Weights of a small mixture-of-experts language model, trained from scratch on English Wikipedia: 2 picks a token, 528M tokens.
Below are experts of layer 9 (counted from 0) of a mixture-of-experts language model. Rows are named router (the router's row for the expert), gate (a neuron's input weights, with its number), up (a neuron's input weights, with its number), down (a neuron's output weights, with its number) and show model dimensions 0-191. Each number is 128 + 24 x the weight over its row's rms, rounded and kept within 0 to 255.
Before each expert's rows: "comes after" lists some tokens at least twice as common just before its tokens as in all text. This comes from a sample of Wikipedia text that the model never trained on. Tokens count by the router's weight.

# expert 18
comes after: " ", " (", "1", ".", "3", "4"
router [115 131 122 120 107 138 120 129 129 118 120  87  67 136 170 153  90 116 147 161 171 126  92  86 118 143 108  97  97 130  92 121  98 115 153 100 135 107 124  95 107  98 100 116 159 137 144 137 159 152 144 100 116 150 133 138 153 177 108 104 156 117 129 170  70 134 125 123 112 108 114  84 176 138 137 129 107 162 122 114 101 138 115 118 102 103 136  86 124 153 117 142 143 143 164 130  91  93  99 123 169 143 134 103 130 157 118  92 158 105 133  91 123 122 117 107 160 133 138 107  89 142 180 124 140 151 132 115 124 107 150  83 107 129 166 112 133 119 134  98 150 133 144 109 158 147 123 144 183 142 129  97 146 153 153  99 126 158 126 101  87 119 106 118 134 108 134 182 145 158 114  95  93 153 151 106 149 165 168 123 137 128 137 116  89 174 137 105 133 127 134 132]
gate12 [149  92 126 114 129 140 125 114 156 110 104 111 142  98 124 108 107 122 148 110 151 131 133  68 126  83 140 154 155 147 143  69 141 147 170 103 102 175 146  93 159 110 150 121 150 103 136 118 121 139  77 116 144 101 128 117 183 101 115 110 108 106 161 131  97 166 116 157  92 137 114 124 135 144 149 122 137 151 161 102 139 194 107 135 134 110 140 146 119 142 131 119 132  94 158 100 134 192 128 158 102 130 122  92 110 129 156 155  99 124  97 156 127 151 126 107 101 128 141 129 135 101 155 104  93 188 114 157 130 139 151 143 168 152 141 143 148 123 144 111 110 127 113 166 133 147 107 123 165 155 100 123 136 145 127 171 163 143 153 150 149 126 158 120 109 144 128 137 133 119 123 128 139 151  84 129 139 162 171 148 146 167  88 101 163 147 107 109 107  93 163 129]
up12 [184 150 169 151 128 153 121 110 129 194 117 139 144 148 118 195 113 134 106 110 152 143 169 140 126 124 103 111 111 130 141 100 117 131 115 118 144 140 143  90 109 192 135 142 113 134 172 118 152 101 117 113  91 138 152 126  88  89 199 148  93 126  91 128 126 153 117 135 150 143 121 137 124 106 115 104 113 131 152  99 108 128 151 157 160 118 134 117 173 105 111 123 153 136 161 143  88  83 146 135 100 178 108 125 145 146 118 156  97 120 140 100 132 106 158 110 134 134 138 126 150 144 112 144 117 141 143 147 117 174 128 147 108  85 115 130 112 105 137 143  81 115 137 131 102 186 155 146 160 128  93 130 118 140  96 129 123 141 158 106  78  80 167 103 127 156 112 154 112 135 155 126 104 159 117 124 142 127 116 128 134 126 109 102 134 178 124 136 138  90 113 119]
down12 [146 120 127 155 103 149 150 109 134 142 180 132 123 130 109 148 111  85 135 115 153 154 118 144 101 153 135 111 135 101 113  94 125 129 132 104  84 107 138 126 118 151 132 157 100 166 111 123 160 164 112  94 107 113 112 140 122 141 146 119 114 126 143 149 136 115 128 131  92 140 114 136 138 116  99 165  83 181 141 125 186 137 101 135 143 104 136 146 190 130 121 152 114 119 159 107  88 134 156 148 112 133 137 109 140 143 127 132 149  94 132 149 127 144 141 104 137 139 125 143 159 167 120  97  93 115 166 100 159 142 160 153 120 120 128 139  96  56 153 137 134  73 110 118 115  78 159  94 140 130  87 120 110  90 101 130 103 179 142 142 117 162 105 150 128 144  98 191 121  99 137 142  89  82 123  96 141 126 150 108 167 111 111 115 105 157 151 166 144 107 136 126]

# expert 5
comes after: " |\n", "\n", ")\n", "-", ".\n", " information"
router [120 143  90 147 139 123  96 162 106 122 123 105  86 128 128 100 137  98 135 148 154 124 108  76  85  80 139 132 107  98 146  85 109 163 151 140 102 172 156 145 113 145 104 100 110 148 115 140 154 143 122 132 142 115 124 153 119 115 120 124 120 101 120  94 147 113 137 140 171 114 120 105 137 113 163 112 130 121 132 153 137  84 100 143 156 118 150  96 171 145  98 138  93 165 136 137 147 152 146  80  99 112 110 123  94 128 145  89 136 130 120 147 112 104 145 134 143  96 172 125 159  96 100 113 121 154 180 149 109  81 121 131 113 159 168 138 133  87 159 144 197 122 101 139  79  96  98 121 172 122 132  90 128 151 133 111 149 117 113 147 108 103 120 116 110 160 153 145 151 108 120  95 139 119 145  82 133  88 133 118 134 151 146 145 102 165  99  98 110 109 118 127]
gate0 [125 115 122 129 126  91 202 120 169 134  96 132 126 136 121 127 146 113  99 140 167 117  80 114 139 124 112 123 114 113 133 110 119 119 171 110 113 139 148 126 116 143 112 189 120 166  93 140 130 115 127 160 171 123 127 127 124 143 130 129  85 162 138 132 149 158 128 132 134 123 105 105 139 144  91 113 119 168 168  99 125  91 116 120 147 161  99 144 160 119  97 126 148 159 156 131 100 128 134 147 104 127 140 116 127 141 107 102 146  94  96 191  87 156 115 125 186 104 200 117 150 143 165 177 106 153 120 146 139 104  88 135 118 169 127  88 144 119 150 177 138 111 112 150  95 138 139 121 130  93 124 107 104  75 101 125 143  80 142 117 105 125 142 108 129 100 119 150  98 150  87 125 114 157 109 119 123 125 145 111 132 111  96 115 109  95 168 120 135 135 142 133]
up0 [ 85 139  98  84 122 115 121 177 100 105 170 142 124 174 129 165 103 156 126 149 114 153 118 142 167 117 126 136 100 114 189 105 151 148 103 108 121 144 171 105 149 140  77 135  80  78 145 118  75 142  86 117 116 113 110 120 148 110 111 142 123 139 130 139 119 167 135 129 123 147 137 155 113  86 157 155 160 119  86 105 141 129 129 148 137  94 150 118 143 135 112 140 138 139 124 125 130  65 144  91 124 157  95 109 113 128 123 144  97 165 109  94 123 140 120 158 114 121  87 138 112 128 143 158 119 134 106  89 136 129 144  78 149 137 128 161 174 175 111 107 107 135 166  97 141 134 141 112 134 123 129 136 154 151 102 140 109 136 128 112 133 104  97 107 133 111 118 102 122 125 130  99 163 151 132 145  79  63 155 135 110 117 106 123 104 147 152 151 152 118  96 139]
down0 [123  83 149 111 123 114 113 112 136 127 134 113 114 128 105 151 134 170 138 135 147 121 126  97 174 181  94 130 140 126 138  95 144 135 125 148 127 158 147 137 162 134 160 156 127 122 105 105  84 133 196 167 114 101 132 153 134 102 123 153 148 130 119 137 126 118 155 101 122 140 102 132 134 136 154  80 136 102 119 119 149 125 159  92 140 130 168  98 154 122 187 113 154  79 130 113 114 122 154 129 159  84 149 113 120 128 125 164 116 174 127 140 118  71 167 133 100 109 152  94 145 114 140 138 150 103 170 177 111 110 134 136 120 123 156 123 109 134 125 134 138 120 116 135 119 109 141 107 172 157 127 134  93 140  80 141 128 146 134 125 166 141 161 202  98 134 118 125 102 123  69 139 131  93 165 125 115 110  67 104 110 136 130 104 141 142 125 153 121 105 168 131]

# expert 10
comes after: "0", "9", "2", "1", "8", "5"
router [151 113 131 141 124 126 114 103 137 167 178  92  97 145 103 142 159 112 135 112 145 147 138 161  85  90 152 182  91 161 145 156 152 119 139 127 120 128 132  85 137 116 101 133 120 133 139 134 118 105 165 118 106 110 112 162 116 121 118 148 112 138 156 131 155 162 150  59  98 134 148  93 171 124 136 109 146 155 149 170 129 160 113 144 102 133 100 131  85 156 142 111 142  75 145 157 135 133  74 167 118 182 148 106 103 126 122 129 136  97 154 122 150 113 144 154 130 152 162 184 157 116 170  86 127 110 103 155 112 166 130 142 123  97 108 151 154 112 135 108 154 128 132 111 120 144  83  97 138 163 119 121 143  94 133  92 105 129  92 120 138 110  86 128 137 148 141 136 104 129 116 149 116 102 101  99 159 157 120 117 124 146 112 133 117 109 157 133  96  94 149 135]
gate2 [122 129 125 114 106 165 114 110 112 149 126 125 111 135 120 114 123 119 202 127 116  98  85 149  63 113 136 121 145 160 179 156 151 130 147 113 166 163  86 112 143 120 102  90 126  96 123 146 162  93 104 149 123 138 121 161 177 130 146 120  80 132 155 164 101  98 145 127 133 146 130 102 134 136 153 189 130 101 141 148 158 151 143 134 127 149 120 139 163 109 101 108 130  89 106 127 131  97 111  87 149 114 128 127 110 120 153 128 142  91 108 119  84  64 150 185 105 108 162  85 160 107 120 139  93 118 122 165 132 107 113 131 124 103 122 150 136 124 142  84 150 130 136 106  84 107 123 121  85 110 101 161 146 124 160 120 120 123 115 131 124 122 105 148 144 159 143  99 165 156 116 110 131 149 145 117 120 141 155 142 160 123 117 104 112 130 123 126  84 153 147 104]
up2 [145 127 127 113 104 151  56 111  76 142 144 113 120 157 121 134 125 159 123 123 150  94 136 137 118 136 101 126 145  92 148 137 144 103 158 132 158 159 112 143 143 133 139 108 142 132 104 133 105 145 106 169  98 174 140 169 159 104  94 140 106 144 144 130 145 112  92  93 103 111 120 104  90 157 133 154  98 168 153 116 114 148 112 128  99  95 135 123 126 130  69 138 125 143 145 123 124  73  91 121 125 120 104 114 143 145 166 147 141 183 101 142 159  70 175 134 107 131 160  75 151 110 130 120 147 110 132 144 132 131 114 135 108 118 129  98  75 137 143 146 115 134 141 138 133 122 120 129 131 133 124 106  87 153 138 157 132 141 114 101 153 112 119 143 136 153 116 122 145  93 143  53 161 152 129 122 107 108  92 137 114 104 157 108 137  92 172 114 115 137 136  65]
down2 [107 103 126 162 158 106 111  89 102 169 164 148 145 128 116 119 103 110 112 132 139  82 154  95 147 114 108 145 122 102 120 127 115 124 138 147 145 123 156 157 147  79 123 160 153  74 147 120 163 109 127 146 122 104  97 154 156 113 146 181 108 115 132 111 115 170 111 128 118 163 114  84 126 124 155 177 114 174 164 125 172 147 107 134  96 148 124 138 139 132 129 172 145  99 129 134 112 101 115 115 169 138 108 184 142 120  91 149 111 102 136 153 165 117 159 143 104  95 112 137 103  94 158 134 109 143 126 139 160 120 125 145 128 140 130 147 157 118 138 134 137 158 140 171 160 123 148  91 161  96 161 139 127 119 126 151 148  97 121 140  85 106 148 157 117  78  91 119 169 140 122 139 132 143 154 127 153  94 117 112 119 112 105 120 176 140 124 162 109  99 104 172]

# expert 38
comes after: ".\n\n", "\n", "\n\n", " |\n\n", "==", ";\n"
router [131 123 160 141 164 121 105 108 134 105 137 101  84 148 147 136 119 126 131 130 152 143 116  64 162 118 157 160 174 109 142 145 133 169  85 116 137 105 126 139 153 109 116 111 122  89 144 120 104 126 117 127  84 131 120 105 159 133 139  84 121 139 151 108 129 128 166 110 164 140 149 104 111 106 128  96 110 112 106 114 166 112  96 127 150  95 126 111 141 142 103 139  89 163 140 143 100 153 155 113 113 172 147 159  80 117 160 125 142 113 146 166  98 120 152 159 162 130 135 120 141  98 117 108 161 146 160 153 121  90 156  73 132 164 123 103 147  85 155 155 117 146 133 117  76 144 136 133 148  87  90 115 115 155 167 137 164 115 106 137  93  86 145 142 130 162  94 112 151  81 140 139 117 127 123 131 131 108 153 108 103 119 146 101 157 147 128 126 159 139 168 167]
gate2 [130 134 154 126  85 139 150 107 111 181 111 140  95 133 129 107 169 124 141 112 111 115 111  93 125 154 127 125  98 124 103 152 163 113 104 153 107 131 100 151 165 150 142  91 125 105  84 127 123 145 170 121  97 146 107 133 100 121 177 143 124 126 156 137 133 129 134 138 118 127  82 116 135 160 123 145 168 131 144 129 179 127 158 154 106 139  86 117 136  64 126 111  83  79 163 140  95 133 108 136 115 119 127 155  92 109 150 128 109 161 153 159 149 118 104 143 140 132 123 161  91  98 150 133 138 112 154 102  91 136 121 162 124 127 157 139  95 118 143 152  81 124 151 135 122 142 103 175 142 152  57 151 142 172  76 128 105 111 151 127 116 168 148 177 126 144 127 116 137 106 175 110 132 118 118 115 103 136 141  95 159 103 117 120 162 131 108 139 153 123 145 114]
up2 [119 157 142 137 154 154 109 168 139 165  89 140 105 159 154 117 127 143 151 142 126 147 169 100 114 126 113 131 133 151 119 157 100 133  92 131 115 138 110 134 148 148 122  63 104 168 112 167  91 141 154 152 129 125 137 163 143 139 134  69 106  81 115 150 142 107 108 162 115  73 129 140 135 135 144  85 121 167 106 149 132 145 116 189 160 135 149  92 119  89 124 123 132 159 106 120 100  72 114 112 104 101 162 148 117 104 117 151 120 106 148 137 140 104 102 125 138  99 171 114 139 103 128 136 128  82 113 117 115 106 106  97 120  91 137 125 107 161 141 150 100 131 167 184 119 161 126 182 169 145 116 148 108 134 122 126 131 132 158 144 105 165 127 120 129 109 103 112 128 101 146 155 112 118 104 135 105 137 128 144  99 157 170 137 135 150 134 161 145 150 150 163]
down2 [115 125 105 133  96 126 132 159 127  96 155 100 122 153 105 145 127 128 118 123 142 148 140 106 120 122 158 133 168 157 152  93 133 135 124 124 120 105 156 120  94 116 121  87 115 131 124 125 179 108 130 121  66 129  99 128 166 119 147 129 130 161 144 114 110 137  85 146 151 165 104  99  90 107 120 194 147 119 139 163 144 149  99 124 130 117 136  89 105 131 147 144  92 106 115 119 114 134 121 133 156 104 105 141 107 139 125 169 117 120 120 154 118 120 162  90 141 125 135 128  95 143 103  99 114 143  93 128 147 100 191 133 160 143 129 136 115  99 106 120 129 133 100 118 128 109 165 107  74 162 135 126 136 147 143 137 151 149 198 123 175 127 142 159 109 146 106 113 137 113 110 126 157 113 194  78 143 119 117 114 103 119  80 136 128  56 167 132 162 146 127 154]

# expert 20
comes after: ".", " The", " the", "The", " that", " It"
router [161 115  94  81 147 130  95 151 146 105 112 177 111 147 179  92 108 150 153 148  95  98 166 117 145 141 133 110 151 113 121 132  94 112  84 108 171 132 114  78 164 149 163 136 123 106 154 147 156 137 120 185 146 150 105 174 114  97 126 142 104 119 109 116 128 102 126 112 108 106 132 134 115 120  97 115 139 163 162  69 155 118 119  99 140 142  99  97 155 131 136 122  95 126 121 126 157 134 137 150 141 157 131 117 157  97 138 129 163 115 125 134 121 138  90 110 151  96 126 115 129 164 118  87 107 145 145 151 135 109 162  93 158  87 142 171  95  86  98 109 125 132 122 132  64 135 139  87 139 123 111 130 152 128 131 165 177 116 147 140 129 131 113 155  98 134 140 139 134 127 141 153 182 121 127 117 143 102 107 173 124 125 120 107 135 183 112 123 120 133 133 128]
gate2 [ 83 107 103 127  99 112  99 134 138 148 162 108 133  87 149 146 142 148  94 114 129  77 107 172 120 140 108 141 110 101 113 136 113 144 117 143 107 166 132 122 147 123 135 120 117 138 171 136 147 167 147  82 104 105 122 152 187 123 108 134 129 107  70 123 146 131 110 142 204  87 146  88 146 155 137 132 116 123 130 153 152 160 125 103 122 122 155 124 139 180 123 127 126 146 123 146 111 121 174 145 158 111  99 101 119 108 133 130  74 155 160 119 145  99 132 121 128  88 111 107 105 135 124 134 127 133 115 149  90  71 126 170 108 157  97 139 126 129 129  85 131 118 128 131 118 125 146 154 131 114 124 160  83  91 114 127 157 108 142 108 124 166 173 114 110  75 117  98 122 113 127 137 100 127 166 134 121 100 133 137 145  82 135  87 176 128 141 153 156 127 126 146]
up2 [106 127 111 107 135 150 129 120 132  81 132 121 146 111  84 115 148 101  76 131 173 118  90 141 159 129 142 113 153 110  53  96  88 110 139 120 105  90  94 134 133 106 127 104 157 151 137 119 115 170 133 116 177 156 118 129 119 105  95 143  89 118 145 136 140 162 109 136  99 141 132 136 147 138 120  91 128 135 140 140 119 163 148 102 142 146 143 117 139 127 127 137 151 157 135 110 117 137 149 145 108  89 116 135 160  96 131 117 112 161 125 164  91 132 200 109 108 164 147  94 112 134 131 121 193 131 123 145 143 114 124 107 171  99 132 132 155 131 112  90 149 136  95 180 128 132 145 123 122 168 110 149 112 145  91 118 153 146 154 131  98 103 104 141 131 162  57 143 151 137 110 135 105 168 130 155 156  58 132 129 152 134 133 158 127 122 123 113 130 128 129 135]
down2 [156 147 118 102 131 158 119 123  99 154 135  84 151 122 123 107 115 140 123 171 159 150 110 182  93 170 106 147 111 105 112 164 124 113 122 132 108 136 134 129 141  94 138 119 129 107 119 113 101 107  92  96  85 129 190 160  82 119 123 146 133 150  92  99 138 145 128 125 101 179 150  68 178 140 100 125 131 127 120 139 131 111 113 123 138 100 162 162 120 152 149 135 120 104 149 122  93 136 169 175 115 117 132 149 151 118  99 168 110  99 166 128 109 138 111 155 143 170 118 177 145 136 119 108 117 160 129  95 160  90 141 148 159 153 156 127 118 162 162 119 146 129 131 139 157 107 130 169 123 130 123 164 127 116 128 144 139 140 137 123 146  98  96  89 162 147 133 138 127 125 137  98 159 150 123 129  85 143 111  84  92  94 124 129 164 135 179 126 139 108 100 144]

# expert 1
comes after: "0", "9", "1", "8", "2", "7"
router [130 102 122 154 149 142 114 126 106 123 117  85 130 138 114 122 126  93 119 103 130 161 142 153 164 117 111 193 119 155 129 151 161  96 149 120 109 118 163 104 124 153 107 148  99  92 148 115 105 106 130 131 135 136 142 186 117  97 108 159 102 111 152 150 128 106 130  84 114 127 135 119 177 123 113 137 184 163 114 151 148 107 107 131  86 146 107 145  99 127 131 126 153 115 127 149 155  98 139 163 109 187 131 136 127  89 144 118 155 100 157 149 138 132 142 140 127 156 130 156 168 117 167 126 100 134 122  93 128 129 117 151 157 110 155 156 166 167 121 125 139 162 106 105 122 118  71  64 152 144 120 172 139 125 103 112  95 136  83 146  93 148 116 148 121 126 127 134 137 131 106 155 112 119 104  82 103 107 110 141 134 150 103  97  99 119 139 144 168  87 170 108]
gate5 [163 148 113 165 103 133 117 149 117 100 119 107 160  86 117 132 151 172 150 141 128 109 136 174 149  97 140 128 146  84  97 156 130 139 126 134 121 153 143 152  91 160 129 165 143 110 160 124 136 122 149 109 138 150 145 137 132 110 110 129  95 111 135 134 112 199 106 136 109 116  73 110 113 154 123 135 102 137 122 106 173 128 114 178  94 154 149 166 106  83  68 106 117 180 165 137  81 167 161 112 123 148 147 107 149 117 154  92 127 149 132 128 124 157 150 151 138  91  96 127 172 144 127 110 150 136 131 112 113  84 131 107 136 121 128 162 144 123 188 139 150 147 103  93 103 106 154 120 133 160 105  80 113 110 145 140 102 125 110 127 107 121 121 118 146 110 149 154  89 134 102 109  90 156 124 119 108 149 115 154  87 120 132 144 105 122 144 162 137 132 141 133]
up5 [106  77 157 105 150  99 134 110 125 123 201 130 110 168 133 107  89 125 114 125 119 174 151 118 163 158  88 145 101 159 135 121 155 108 123 131 110 111 136 116 146  97 137  94 114 110  83 123 166 186 124 147 127 142 142 128 148 126 144 111 151 115 103 131 131  72 156 137 147 135 154 167 110 112 142 105 105 102 134 172 112 138 114 122 122 155 112  92 133 146 147 108 164  92 119 114 159 109 115 148 102  97 112 168 113 120  93 109 129 126  92 127 140 143 135 123 116 119 157 140  87 126 159 140 127 165 128 102 137 150 121 117 116 159 100  96 109  83 102 112 143 113 110 182 122 157 126 145 104 128  96 129 120 117 127 140 172 183 128 123 131 125 112 165 123 109 118  99 207 124 148 143 154 161 140 148 149 120 155 105 146 159 120 137 168 123 115  92 146 143 109 111]
down5 [111 139 107 144 151 115 160 100 159 139 113 137 176 127 147 132 134 139 128 107 143 137 114 117 104  92 141 116 149  91  81 160 126  70 115  99 119 128 138 163 131 112 136 153 108 128 159 146 127  87 138  93 147 104 137 131  96 149 134 159 133  97 129 120 120 151 119  97 184 100 101 120 139 150 129 166 124 154  93 148 136 173 122 127  93 132 108 146 164 101  73 131 167 140 115 145 120 129 122  90 152 135 126 131 111 213 137 134 118 182 116 147 123 123 130 143 141 116 149 160 178 103 112 102 166 139 158 108 156 110 127  83 151 126 155 122 121 166 127 114 107 118 122  96  90 117 121 147 180 131 150 107  86 122 153 110 111 123 139 161 165 135 129 120 139 108 110 160 128 154 113 151  89 123 118 118  82 153 135 167 101 111 130 108  94 167 157 134 127 135 125 156]

# expert 7
comes after: " the", " of", " in", " and", " Al", " ("
router [110 132 167 147  91 151 140 146 140 133  96 119 157 115 150  53 128  85 130 127 109 192 108 132 104 127  90 139 128 132 121 102 123 136 131 134 144  98 108 116  74 124 147 149 153 140 128 151 135 150  94 116 144 170 146 142  91 146 169 149 147 103 138 156 132 102 138 147 104 157  95 127 117 160 159 161 120  83 128 141 111 168 166 155 111 107 127 124 146 128 142 155 168 123  99 122 152 164 163  77 179 111 127 141 152 133 153 146  97 120 156 114 116 164 171 148  76 180 104 137 167 116 136 144 119  95 106 137 121 136 107 110 118 102 142 161 112 164 119 145 114  99 106 136 143 127 148 156 129 125  91 148 138 153 128 125  96  98  91 143 129 136 127 130  97 100 133 151 113 175 145 123 135 131 141 133 147 134  97 115 124 174 135 121 126 135 186 110 127 137 155 119]
gate0 [157 144 116 108  89 115 161 148 143  83 161 131 164 112 149 114 123 101 120  94 130 133 162 116 111  94 101 148 145  87 134 166 110 123 117 172 121 141 163  94 158 106  76 113 125 103  80 161 108 123 145 133 149 104 102 108  96  90 154 152 152 129 135 148 119 159 109 106 133 154 135 129 166 156 131 101 143 116 117 115 122 136 127 112 112 128 123 116 132 171 161 128  93  90 105 154 118 178 151 118 117  85 155 178 126 140 133 122 116 101 182 147 133 179 135 116 121  75 138 130  81 184 140 131 148 142 132 132 155 145 101 135 136  95 159 108 165 129 145 116 175 140 141 165 146 130 153 132 130 131 170 143 129 129 146 130 104 101  75 100 116 129 122 133 128 139 120 135  98 167 144 106 144 111 166 110  98 164 109 136 128 165 129 131 122 157 155 102 119 148 156 121]
up0 [131 122 119 141 158 146 117  92 126 140 141 144 130 137  48 140 145 118 155 175 124 111 131 118 156 145 131 147 102 123 126 109 127 150 127 132 117 155 100 152 118 102 102 105 112 132 151 115 150  84 119 120 136 110 135  81 147 117  98 126 112 113 148 133 105 116 190 143 189  80 166 118 147 116 131 129 150 126 163 137 174 129 148 139 154 100 152 127 122 123  71 103 137 157 145 116 134 101  97 136 139 160 140 114 147 121  85 137 155 122 104 100 162  98  87 150 156 129 135 130 125 106 130 114 143  86 132  88  91 140 103 126 128 125 117 142 109 100 130  86 117 102  76  88 123 128 122 154  92 110 129 160 153 124 115 111 109  93 133 189 131 177 125 125 132 114 180 155 153 105 114 145 127 130  78 125 137 173 146 129 115  87 130 118 166 146 127 119 156  92 128 160]
down0 [112 109 153 139 151  86 138 112 110 105  92 143  90 121 159  89 120 194 129 113 122 126 147 100 127 154 114 110 125 136 135 132 144 105 104 114  93 136 155 148  94 114 133 206 117 139 109 129 107 115 144 111 102 125 135 123 102 138 103 134 161 152 145 111 140 124 167 129  83  95 137 117 116 114 165 101 180 124 136  87 119 128 132 146 146 125 158 138 153 106 133 162 157 151 123 153 103 104 129 141 128  84 112 131 174 124 113 129 135 111  80 113 109 110 100  93 115  86  99 104  99 103 109 100 134 102  97  82 133 132 132  88 111 117 149 152 149 116 128 106  97 162 149  96 136 103 133 159 120 105 130 121 109 114 136 157 170 107 139 142 153  99 146 113 145 110 129 160 105  97 142 136  92  89 125 126 169 147 171 120 101 153 159 131 143 203 149 123 135 149 114 104]

# expert 23
comes after: " the", " a", "==", "'s", " his", " an"
router [149 120 138 146 102 121  98 120  90 136  84 148 123 141 110  92 115 161 167 129 108  92 127 151 111 107 118 126 158 161 115 102 108 155 113 181 145 145 134 162 137 131 123 125  98 123 128 145  90 112 164 135 163 109 137 150 139 112 139 151 131 133  90 151  78 144  89  63 141 147 137 103 149 138  73 115 110 126 154  75 122 142 137 136 151 180 104 178 117 126 108  97 131 144  94 153 127 102 146 162 102 103 144 153 145  78  68 132 115 104 155 166 108 132 103  79 140 122 148  89 144 130 110 111 129 133 114 131 117 112 136 113 134 108 148 151  92 144 148 112 105 121 145 104  65 117 145 148 112 148  86 137 161 134 110 160 161 121 154  76 137 122 104 132 143 130 149 117 113  91 121 155 150 138 113 126 139  95 143 133 120  77 122 142 119 133 136 133 145 109 117 106]
gate2 [129 116 141 106 107 140 103 123 124  88 132 125 125 120 113 112 112 144 136 111 143  85 131 129 163 147  76 135  90 111 120 117 149 172 161 157 135 130 117 147 109 155 135 124 113 158 118 140 114 155 116 116 123 115 134 145 169 141 114 133 153 185  93 115 109 116 108  99 133 156 144 141 114 134 111 132 121 155 167 107 104 154 118  95 140 151 155 103 151 133 110 105 106 133 181 106 146  95  71 132 113 126 128 110 132  48  98 168 146 117 123 116 165 130 113 166 136 129 137  94  96 104 116 109 128 172 100 117 129 175 135 125 135 102 127 156 103 103 151 135 146 122 167 135 125 156  99 164 111 137 151 152 106 121 126 120 166 182 111  84 143 120 124 116 164 105 134  40 170 138 159 146 109 133 163 104 103 115 161 128 124 125 110 124 144 172 157 115  98 138 122 126]
up2 [ 86 147  85 121 140 121 136 134 132  95 129 111 116 118 160 117 144 113 131 138 132 141 131 154  90 111 111  77 151 166 130  94 116 126 117 114 111 147 138 103  95  92 128 162  97 144 136 136 113 139 118 152 132 132 147 116 116 133 116 114  96 137 129 114 138  89 141 123 122  92 109 137 149  89 179 119 111 153 163 137 131  97  99 143  99 136 129 179  97 145  96 166 153 170 124 164 132 120 106 128 169 129 123 167 111 186 202  71  96 161 107 115  85 117 138 124 128 126 104 134 133 159 126  83 111 113 138 143 137 125 144  82 117 161 113 101 148 139 128 122 107 120  84 109 141  87 117  97 148 126  98 172 170 147 120 111  98 108 113 116  96 129 125 127 121 123 147 179 117 120  96  84 161 146  88 138 175 136 121 133 165 123 114 122  89 114 115 126 149 137 138 142]
down2 [140 131 113 118 121 170 148 160  99 112 162 148 149 121 129 109 136 115 138 183 110 160 137  77 120 164 146 117 114 109 118  98  87 105 138 144  85 118  75 118 152 111 125 159 148 119  98 141 116 150 140 145 145 175 118 112 131 104 136  93 144  95  99 142  91 101  92 112 113 100 116 134 115 139 128 123 166  49 139 147 105 146 123 136 117 122 110 140  90 119 179 128 148 125 164 131 124 142 195 107 160 138 111 151 132 116 143 102 108 166 126 130 118 126 131 110 159 133 153 147 128 115 115  76 116 124 107 151 106 180 121 147 125 116 123 140 103 138  66  99 121 163 158 141 129 117 145 153 142 152  86 118  88 121 150 165 128 104 125  74 132 148 161 119 119 134 138 154  93 140 113 129  92 157 108 114 144 122 123 153 126 110 177 106 118 165 127 143 156 146 110 129]

# expert 26
comes after: " of", " in", ".", " to", " with", " for"
router [123 110  96 114 142 137 159 162 144 152 142 122  89 121 116 136  96 155 110 146 131 148 149 152 100 146 139 145 158 103 149 133 167 126 137 122  82 143 126 138 133 114 164 161 115 133  96 136 157 156 167  95 139 101 114 115 120  98  98 143 114 150 124  99 133 147 146 135 165 150  93 105  92 153  96 138 135 127 133 131 136 118 101 149 124  93 152 113  96  96 120 119  89 142 148 127 140  91  77 135 105  81 124 124 107 141  94 120 172 154 114 128 161  97 122 156 132 103 140 119 107 167 119  92  84 116 123  70 161  75  85 134 119 152 129 138 134 125 170 132 133 121  88 120 148 137 137 120 112 104 105 137 125 138 106 121 149 155 156 159 170 108 131 158 130 156 145 202 174 150 154 159 107 100 131 166 119 102 155 147 126 153 123 169 146 103 155 166 109 130 115 106]
gate1 [140  86 126 136  79  93 133  96 107 135 136 151 117 101 113 110 114 113 134 124 144 128 132 117 142 124  95 133 117 145 117 146 135 111 140 155 129 106 151 117 135 139 140 137 164 149  84 135 171 103 159 116 105 137  68 116  75 113 141 109 134 123 152 109 186  87 112 102 164 137 116 117 156  95 154 125 160 141 191 125 122  49 169 126 110 118 103 143 111 154 120 143 127 161 136 128 137 109 125 128 134 129 164 128 111 155 182 108 135 123 145 108 140 129 118 150 119 116  94  96 138 161 174 121 139 125 123 110 131 139 149 132  99 203 104  72 121 165 169 149 128 164 125  91 130 150 100 120 136 139 115 144  95 123 163 111 105 137  96 115 147  92 145 145 128  89 117 120 165 133 137 111 126 104 114 154 125 180 130 149 178 140 138 142 118 148 137 125 134  90 132 123]
up1 [130 152 173 139 152 155 132 139 128 125 131  74 145  86 155 114 171 157 122 133 145 137 157  96  99 128 159 118 112 123 134 141 137 156 156 133 145 110 122 132 145 106  88 140 124 152 107 130 108 142 131 108 202 134 161 144 172  93 115 125 133 114 130 164  82 147 139 112 118 148 110 141 100 151 141 166 116 103  81 141 116 112 119 140 148 155 119  86 129 114 108  99 145 119  86 115 106 167 151  95 118 156 125 171 129 116 144 140 143 181 111  97  92 168 110 125 113 195 132 159 121 159  89 132  86 114 104 160 117 143 139 150 133 166 133 136 110 123 106 157 178 102 111 126 121 142 168 149 102 121 147 135 126 139 120 123 150 104 137 140  90 123  99 126 181 158 121 150 104 101 164  92 138 129  89 135 128 109 107 109 112 139 135 120 155 138 139 152  86 139 159 139]
down1 [104 177 151 151 198  95  89 166 147 163 106 118 100 106 161 113  75  89 130 131 136 138 103 132 150 105 143 105 162 116 101 172 179 120 135 109 140 141  88 151 107 135 104 144 115 142 162 161 113 131 143 131 148 142 113  88 111 120 140 146  92 108 155 135 147 137 125 150 130 115 101 126 134 143 151 119 180 117 117 140 132 171 111 117 127 156 130 134 128 135 136 146 115 116 159 172 121 162 117 135 114  78 131 112 104 126 135  96 119 101  90 104 149 157 149 123 154 121 156 128 136 162 133 115 127 113 146 148  65 116 101 123 157 116  89 119 101 146  83 124 118  72 115 170 103 122  94 123 132 110 125 132 113 118 133 131 110 129  99 115 132 137 136 103  68  85 159  98 132 147  81 123 121 103 113 119 111 107  94 113 181 115 122 143 134 135 147 135 121 156 165 134]